Below are experts of layer 9 (counted from 0) of a mixture-of-experts language model. Rows are named router (the router's row for the expert), down (a neuron's output weights, with its number) and show model dimensions 0-127. Each number is 500 + 50 x the weight over its row's rms, rounded and kept within 0 to 999. Numbers have three digits each.
After each expert's rows: "comes before" lists some tokens at least twice as common just after its tokens as in all text. This comes from a sample of Wikipedia text that the model never trained on. Tokens count by the router's weight.

# expert 33
router:470453554410541498461425544408546551519528453470509537468479490446499551518530362460423535512445586432488517494530557386544488509502534519683503458515516531459481470587502532560511569584478451514490502478528591509446527497470544516513535428624544493471547471531471597567509474511580588458408474522483493440483442482558534512528558534523520530505459519487537620476525564498458470433506
down6:511564529340502641553487545650535515635505582529489435545466449486468423575555527540476438515535464492527508532569516515495495491553479447556525486500429541491436494511428416498570513571517478454539448534462416497420493543486538499496469467460527476546499555483532576492440562442463525490584476507403434472482491520497530476516479512492466534560438487516571428589548456571483558454548
down7:438522475398468506488483434472415546537383479511502579458584435513477521500487541571556556510497452535555519468587568620508546527498456442472540472544488458445545493502517465419468539518474429539454497411520463518465482427420523523478450528450527433519490544580496462489546608481506477548443505526500570576562480490327486521461472514549556430564502609543447477494569442546523568516544
down8:451527519430459508549499476478434454510505463475493448581568474420593467428524534407524473512517456364443480530470410468546609521504532502532596494487546500443539600511448503572408546468559392451464436494508466513496557495424466419499480456476490500410444519518489534551528535448413450565478541513503463470505594540506630470459571414468508526505478445422535509461533558582499483491468
down9:502451627429541431487515534451522478469525531608512466506528423437540532528431470466447465393461459609520513458432550459498554490515506552557428616497487513541459573547444538503576571501553520565421506463482530521444439506543579483492519393481478472582465528541470532538434453519512547458468464503489443428563458424519541503471551576486353531456485462502571577442538531494460443522491
down10:491474382568434580462504476485634456472421487497496472560394557486450496468501402476529548494440503454612485552584441474438481580524572569567482468489478525519575577453484451564566533540471539493486488486454513475481517481540434543504452462548422450478540505614499485471524511581473481462497483578454517414496554473550484401456535442551522461461443564422550526447530462399509465475456
down11:563560538541504509508502520490590472539519513539558470519423494443451553588516388470438569479474511489500571453422514470439462398514565527531473538458495478478376540449543491469618503522542479532509506527488588441513479558522497603400495484398459477545471454513550522566484434505426529516555525491455543541518431528425416643443491614525510488507461465444589540456545440534495474494474
down12:468528523488612426518506489550467518475535530444470459566463438558457605435538535434516589493460481430490459397448522579502519589563454525579555568561515458478476547454458438540498532539498549481379513486465460525632516555400488555472478525548525523479508535412536496572499543491486515485544493577465536532429451528567424510502520618449510426474594500452491473454422532479407493495478
comes before: "9", "0", "1", "2", "8", "6"

# expert 3
router:468447499342540499502526580507482674517573541420506493462510449410536501549521440520539492519505526502469530459486571506504581381490518486466551461498508474521495542471361488511627551550501479527529503476537532471543489522535512463437547490593498549549527502529529522478512472511552554437307521442553537496546473560504505544526526499473520498544455517489500449414548563496462504412567
down0:459524489454536538534427454495575493521503523542468500494398506483536527512460511523488513456476501492521609472516510485378596503457548488558556419485554544420457564574528572464464631442503477632412454459426514568447488435476504484537423514497453538429418545479492486555461512466483469529534484568480556451529450411562467488467597551486392501558478413541446426487452494496501414487446
down1:532606503514483501539472447519510533475502489445571507499477469530420444467437541546546458567531487533455511534518561549494535509475474470401514468581401470530561470416486495510450482499580510557471655567496512483482517517441525486543496422450489546460588480421393515523544461513465475566422508501580528465463554545477420502633541477469471393592456616497542485574501444568575487461477
down2:498462463518565508526503534646477579422530515560460430494442553477469467461429519457599522480439519435554499485460513574491427522609492501478511522435546511525501550465575602549448517521513505537474488502458550506476541567421461417427533574531506540483485440578504499526538478483533519530541379497450494492488587438514523588369557499490441563501503597542561435470597519447523510455419
down3:447477524526509550493528436541591593593633460539445403448483444533558520589462465535478490561457453527507471522372647519409410520517497463534494462447435580424535488455542552449502494440554401518463448418519477407500543497576499522477484474536497457501489506535490548544534571441496475482432592520509473390511565441533487548510469516486571498442477500528519468517544491530495431508527
down4:447455537518543498534448546577454407567507496527598451492453534459532435482471454545513510485466474510431461481533546484543474499417574605393529432482459479557535504427489463574511496520526531485579502443577397482501511489526482486515367439558447600477510514499518456485581468553533464425450533431508413502526501560560446444582467500405530543572537521525512438500537556474576589506390
down5:531450419620562447449467395430517563595544550564486444480509498543483540423497504577551455462512531537515479475498569487492553484461510586478454472459470560494487584533497531498485645470500493454590533473513574491417534489493557480527416425522548585478481515579576452547502466559503520486555487532440549443559511473528448563405569516484434517504452470516412509485418448433460390471514
down6:511500523518485401530426529613475491510600532590503532507492446456478495553495433474438533520570459468491494572451512578505472497482544439456534453462507541419499425611523430477422534520466560488382486490489484500507533544343482486490538607505545473482488397542451541497492475450583451521516533447429518493518443413537584510489575481423608547479461532509472533439545506426502501399503
comes before: " |", ";", "|", " hold", " medal", " place"

# expert 1
router:448528499434515427541481627389421532579524589440477478498499444427516487461498482554412457532447444532502532550501503451495545463569619534598540437510543468531509441557483508500475521512511481480469543466442503579438501555459528459504496520557481585594555441548547525453492524488499522538434471500594469580480480520534532582530460444470615577487480537490430553453495573472505371415496
down1:512456540504524532379489452518514408429404450531472409603527498502480417471587539632530497507529581447471456549484483492553450469485441498459486473482476554540487542489408568439491524572526456468541485463497599560511619570510418546535492503463499448491479461508528433494468455493476461595545496547477532453590422489550487464458429464584433492552487494430503482523528618572536488433503
down2:526495505463511503437466489546503417501440461429495535408556526525543470642539458495435571436439542530496429440496566421548512427540469411482482601414500434481480486458436509498483494552521471512534390365505460483509473535468591473546492474369542409546543498509512514538526433550469525418549476464459539499453508513467506589631428472464483429536500480483515533497508554456438468462522
down3:479497529471469546537508539387469444496550512527462450533524480495501529412477448518512476488519582532461592533493505535495517428574514484536473532408454505506586494519510506464493519419545671527553481498516459623567433537498479518534564530527463495563477397495512491373537477526505416554477474560404449464427517504483495437587562469575481546406491379498459428505497528555497526514605
down4:528505465497489533438389435481449531554407497532471589503504607481513444508534449476585474543566575517488590499538565461510527521519486516514563483450419517528533473510504472504514489541391475465548475498530486610567530498461605457569529443583495546509488494541497522549482458538473544403512525507546497488451516467538494516519447417503442347643513474468564424522565417564482425415503
down5:553448474475549565511480540484401472504548496502565458454464444528535522467494485465461486477540593516557392453475435480502576536536509547467486461508578483521520624521530436534498444540484547488477443514518524531625497469515519481531402467480440583516489369667431535555467511556480484531477495517456528480480502479538500537420533517440520541482592471539614535448599455551411432449555
down6:590504489493506392513555541502540546551512606533409527555479481421511438517393592469508549438414479467493417475583574537463519565493502445514623476538436463544522506512545467454524534469519449441492496439452404562433487451458493554497425507492556493508397489508590528535525520451441475511569504502569492478399511567475473523517509552461459535573567516419433540616475546540544462510498
down7:488481507352521544432457453542577443531523519559496507502509520562553550542400484500451450516505532579517540413502465482516457539492524482519473443436526507484488487492462443429554486478440594532572480449443512434415506440491520508527477523495567398558421480543478478530496510523457521575379492412616542451423558525428413433513469584529559500407474489563521486498485424457480461584583
comes before: "-", "′", "5", "3", "4", ";"

# expert 32
router:432411571453563529520408621399583505518451471526501529428474583501520502582519470482464534413518598366520519534484530490505541494553467480512520479529541572551483499553468533542499427432441522523452439560450532542439511448456466491539488522539545565534508519469449560471495490464541621505437437471566555444551476518578523556568540436526549530521470560518474583405508580477478449441567
down5:486482481502508452586593424376460402454563511553458607464464486513444507555515458585503478523524424435439490473491567546452467449582516554580587469340460557550586482444483475492495492464471517570510505573527502518549466583519504393512545527502481489548542481479460548491519554443572500441503547503475459526554627504452523542452465578499474534571431537549500478501548482484442556494544
down6:489408499484539460502478453445482511497561408520489583521519474521470530562503496497489477569599508506477552448501437510591517597474484605469514520451516502422479546500538536493474445468528466476547432479510412511431497522476492526531436585435472517494447441493457479521441567457337514550557576464492509516501482412485493525491484624553461434487541517519548569423676496498548423598497
down7:482468444380497483526438423517445547532488506469540545407577449543451549469505449544484493565436479440480487555542593508583431504572452506500486484421493499528442492516483584471510584557509538562499474461483504564382536406498542368523455508464476454506559636514433457505442463416581483532475485578458492496509483396482588513510522489574527533473539474476515531581583541547438493506462
down8:547409470442519355426563501513577515498470446466474463448481487528483496481627446467491505426514621494454493419538552494479505497467462469468423473542519597529440477533452494497490546413378538471516401436560525498416432459491524510504617528553471496579543465430544492560489475435519472525489482464505522526508597570484577459541479585516486436542435535569405527436499531504490488514480
down9:441488475492481482545504551583481494483527512530514511491445391549552618530586435456484515501428511527549490413515505458484459482474464546494471392490408605508534529451406527573483533568522409470483492560521432518542520393505520470589435550507598512442544461506523508530504464526452443514622489524498589460425469507549519475500462468399439545523509454503528398462508520534595516545617
down10:561541444487439491463530542491587435498487511581507503502488485552471475383438523516507426484489479494437587562467505489505493507475445444518539504502483580505442525468566555433452609531587488540448546497453535476454483540522499404491546528513538495570468494464423439413569389575387579468496517420518549460478548482518429517450520533597431477636498467411448497474482571561561429481509
down11:402533570506503465439493453535473451531610556485597485492437505496464484483498521470513438445459447472631480531440373559458554525515562516540452465506548562493542434394394441449520573452486521484532505457504427477549427472557453533425507481340451477494486471551489428454546490512465532456549510547515541406477525485457494421548483505504491463422468469458542454452511574588490427482472
comes before: "9", "0", "8", "7", "m", "g"

# expert 34
router:456556537460486483493543619500499634464556549423513545496498444500474522501529385593410492459463552457527448532499554513465505481584438537578504443502526515511476495582518548613510475536454538555519506516533513488527522531553449521468559412615484558509544485543533515503527487485616561440423443456569534505505489476597557533540515495554484589554406547514557499544494518414542455381499
down0:498424539500527429490486503537525497509549530492385590510546495436515503553462439518455495534529480518557496449522432482551516503483507425450496472484578455472499425471517506458509526469509465567530520480459450495430476507512542488549423527378553438448510489524585397472385546478258502493511544530532502467552453429397572559556471519430536551508524540531464564559505454516444436546509
down1:446492471543435544465533500475470397459466490552499487522529463463517520524551589469575404420568542405499558615515537450559572508517542576458493529436555500525436471583477518557420481491512602502527474513532479530462556535552599422541497611450465436456458480489470512453482528473456465521487511443513453408492471471544539437467517353543527477575546446441468561571504482402553461543519
down2:530445437544462501484573506484627493405539479426529523561477493578455492458464475506512479536554431489506597480533459473558530511470492468558553485545561491531522485480529496443561478528464506486575530413410568479478455484498537610566485522491456537563525537401469421469452522465515489398585511503428647460481407537471503557497514498531450596532470534490511426520608495587588524549427
down3:513517518373573565468395535425462499557515541579500470589553479480510513558481560559525517523559484526545496524457530459572465507440493477418452526591560596600507515476469484417518481563527430483475541513448449493478537552430404611491412572550567420422479484494509503475471489460523532469448411513536556490564398560453437498553462573526511488505517438426532501490550502422490512486580
down4:484445487484469530524501506554454569529437532479458459494471545521511554484529574584522485366490483462554490441558495504482593532486497536504568558458537457408507481517545520451514512523478476521482391512454578436470504457496456486550441571539476516349513473438590475527558466432464601484454478591478595574534369567447500564522486478517569415469480569552460518548427400477541505554489
down5:465493438535519504513476486455533437535480478510573511519370502463515461424461474514544477413441442488476492546563498526495492491552469482547513505505443550423488547585481464450475569575572463561464516494528475415467432537556486466430462467591447549484567474506471414514678514525566459445493470505575563507514592514440464568498554524454361500504413547498453451493526541444562609446524
down6:475598414558479496586504467521503570488507495465465464531444566505492504496442513507498573503576410505541588517490496624493433443504435480494420443491529601497531445553423489470466447497512446491477460504404559457577538445571425520420367495537474499474480535449500547492551489497463479552503521497495587525462453528461503583435426582520512531501386513547476465532343422534511455517491
comes before: " |", "0", "9", ";", "–", "th"

# expert 10
router:490457453446541461542548654498417548545514557500527498535490473431555502498583392507359520521449499524476494462416538518481426486517637495508547384523463477524470489550526502535534528514509549532482510562538513458453507464537478459452544495645427544442538427500581478461530485451514522485388424416516529535486504482517559534471439480472533519515479580456500595447575532497486460409505
down23:376425454538552607516576397566540445500471540467646459553465497587433534549546489532571447493543527540517542494453508524526627523511522473452528438554498483552522521497524541591490512542586603469457426521454548512485485530451466507528537505485481487472492514498465489545450509479595439517410374509424439461503543468554506400514543454474527481516455465434526425530531583468483561511493
down24:509541471561590501464563482497513572487540447500515448436613498537520412435426453559542506497481494500433633489466555522362562523446425477584545458540501454512469504463448463527484510572513469470497484464496567452549459509549552477445589487394514528487486536418555562528487500500692467493550544559487490532476432442483470534471531541511445527509462475518510419474487462508565580462585
down25:532584503528549490536456554493510515530526494499548465483493461429412557495488509449479487519422499508535508445516524545404411424412570575504474534453498495447507545468535441436493577363517448627505457561535523482529504482445508504489458471497461451523518413515425399607612528556429563541525485580520579551517498457483506592425472602429501430497436518508532500524497410532458428513502
down26:502430451397554526444425463512460499515406438556433501522547486471434465557498503592466551512482551618546559513502481531485532564377534531399440502506582468569541609523487540523514525499476496504526480459458435535479435406512440551468447515493494469502502621484530532469445605438475557502522470504479405482453420483491462544496460526555443485465586435492500488508480417437505433405579
down27:478537547591450482547545511541373494437541490528577470521499425561531492591499476465470501486428581518448436512404507494574485506529527554481544542524488516457403570479552474468532554552501441457484415520475435476456531466496652549532528459489541556512536492473455587507540473519612523439505544367417533482578509566545573497522509545577397463480499478503490451506556513526488525466612
down28:466484466509484559524471486589504468377425494591455426523504532536490637493583438402459492491487508489555489547481326431532546418541530548508448424481532448547512494496557457450523468523570480534470458564513405502519582536476448487539538552555492546546501576504452489433514522525499481495503518541445468431536518572508470508527490398563529583541470425473522470513527422503486571626491
down29:567516451478547551512518492500489507465497488506549442481465597515517521398454487534531499536469522475501535543498502577504436517507450473547517518547465506483620612514449465555440487493479538467497496560523538504529486575537552494543480611592567568484563574452495537530441516485705493529443451436497530585401482425579508391413422579450494478488511472504509391524468476522458484457461
comes before: ".", "0", " |", "5", "4", "%"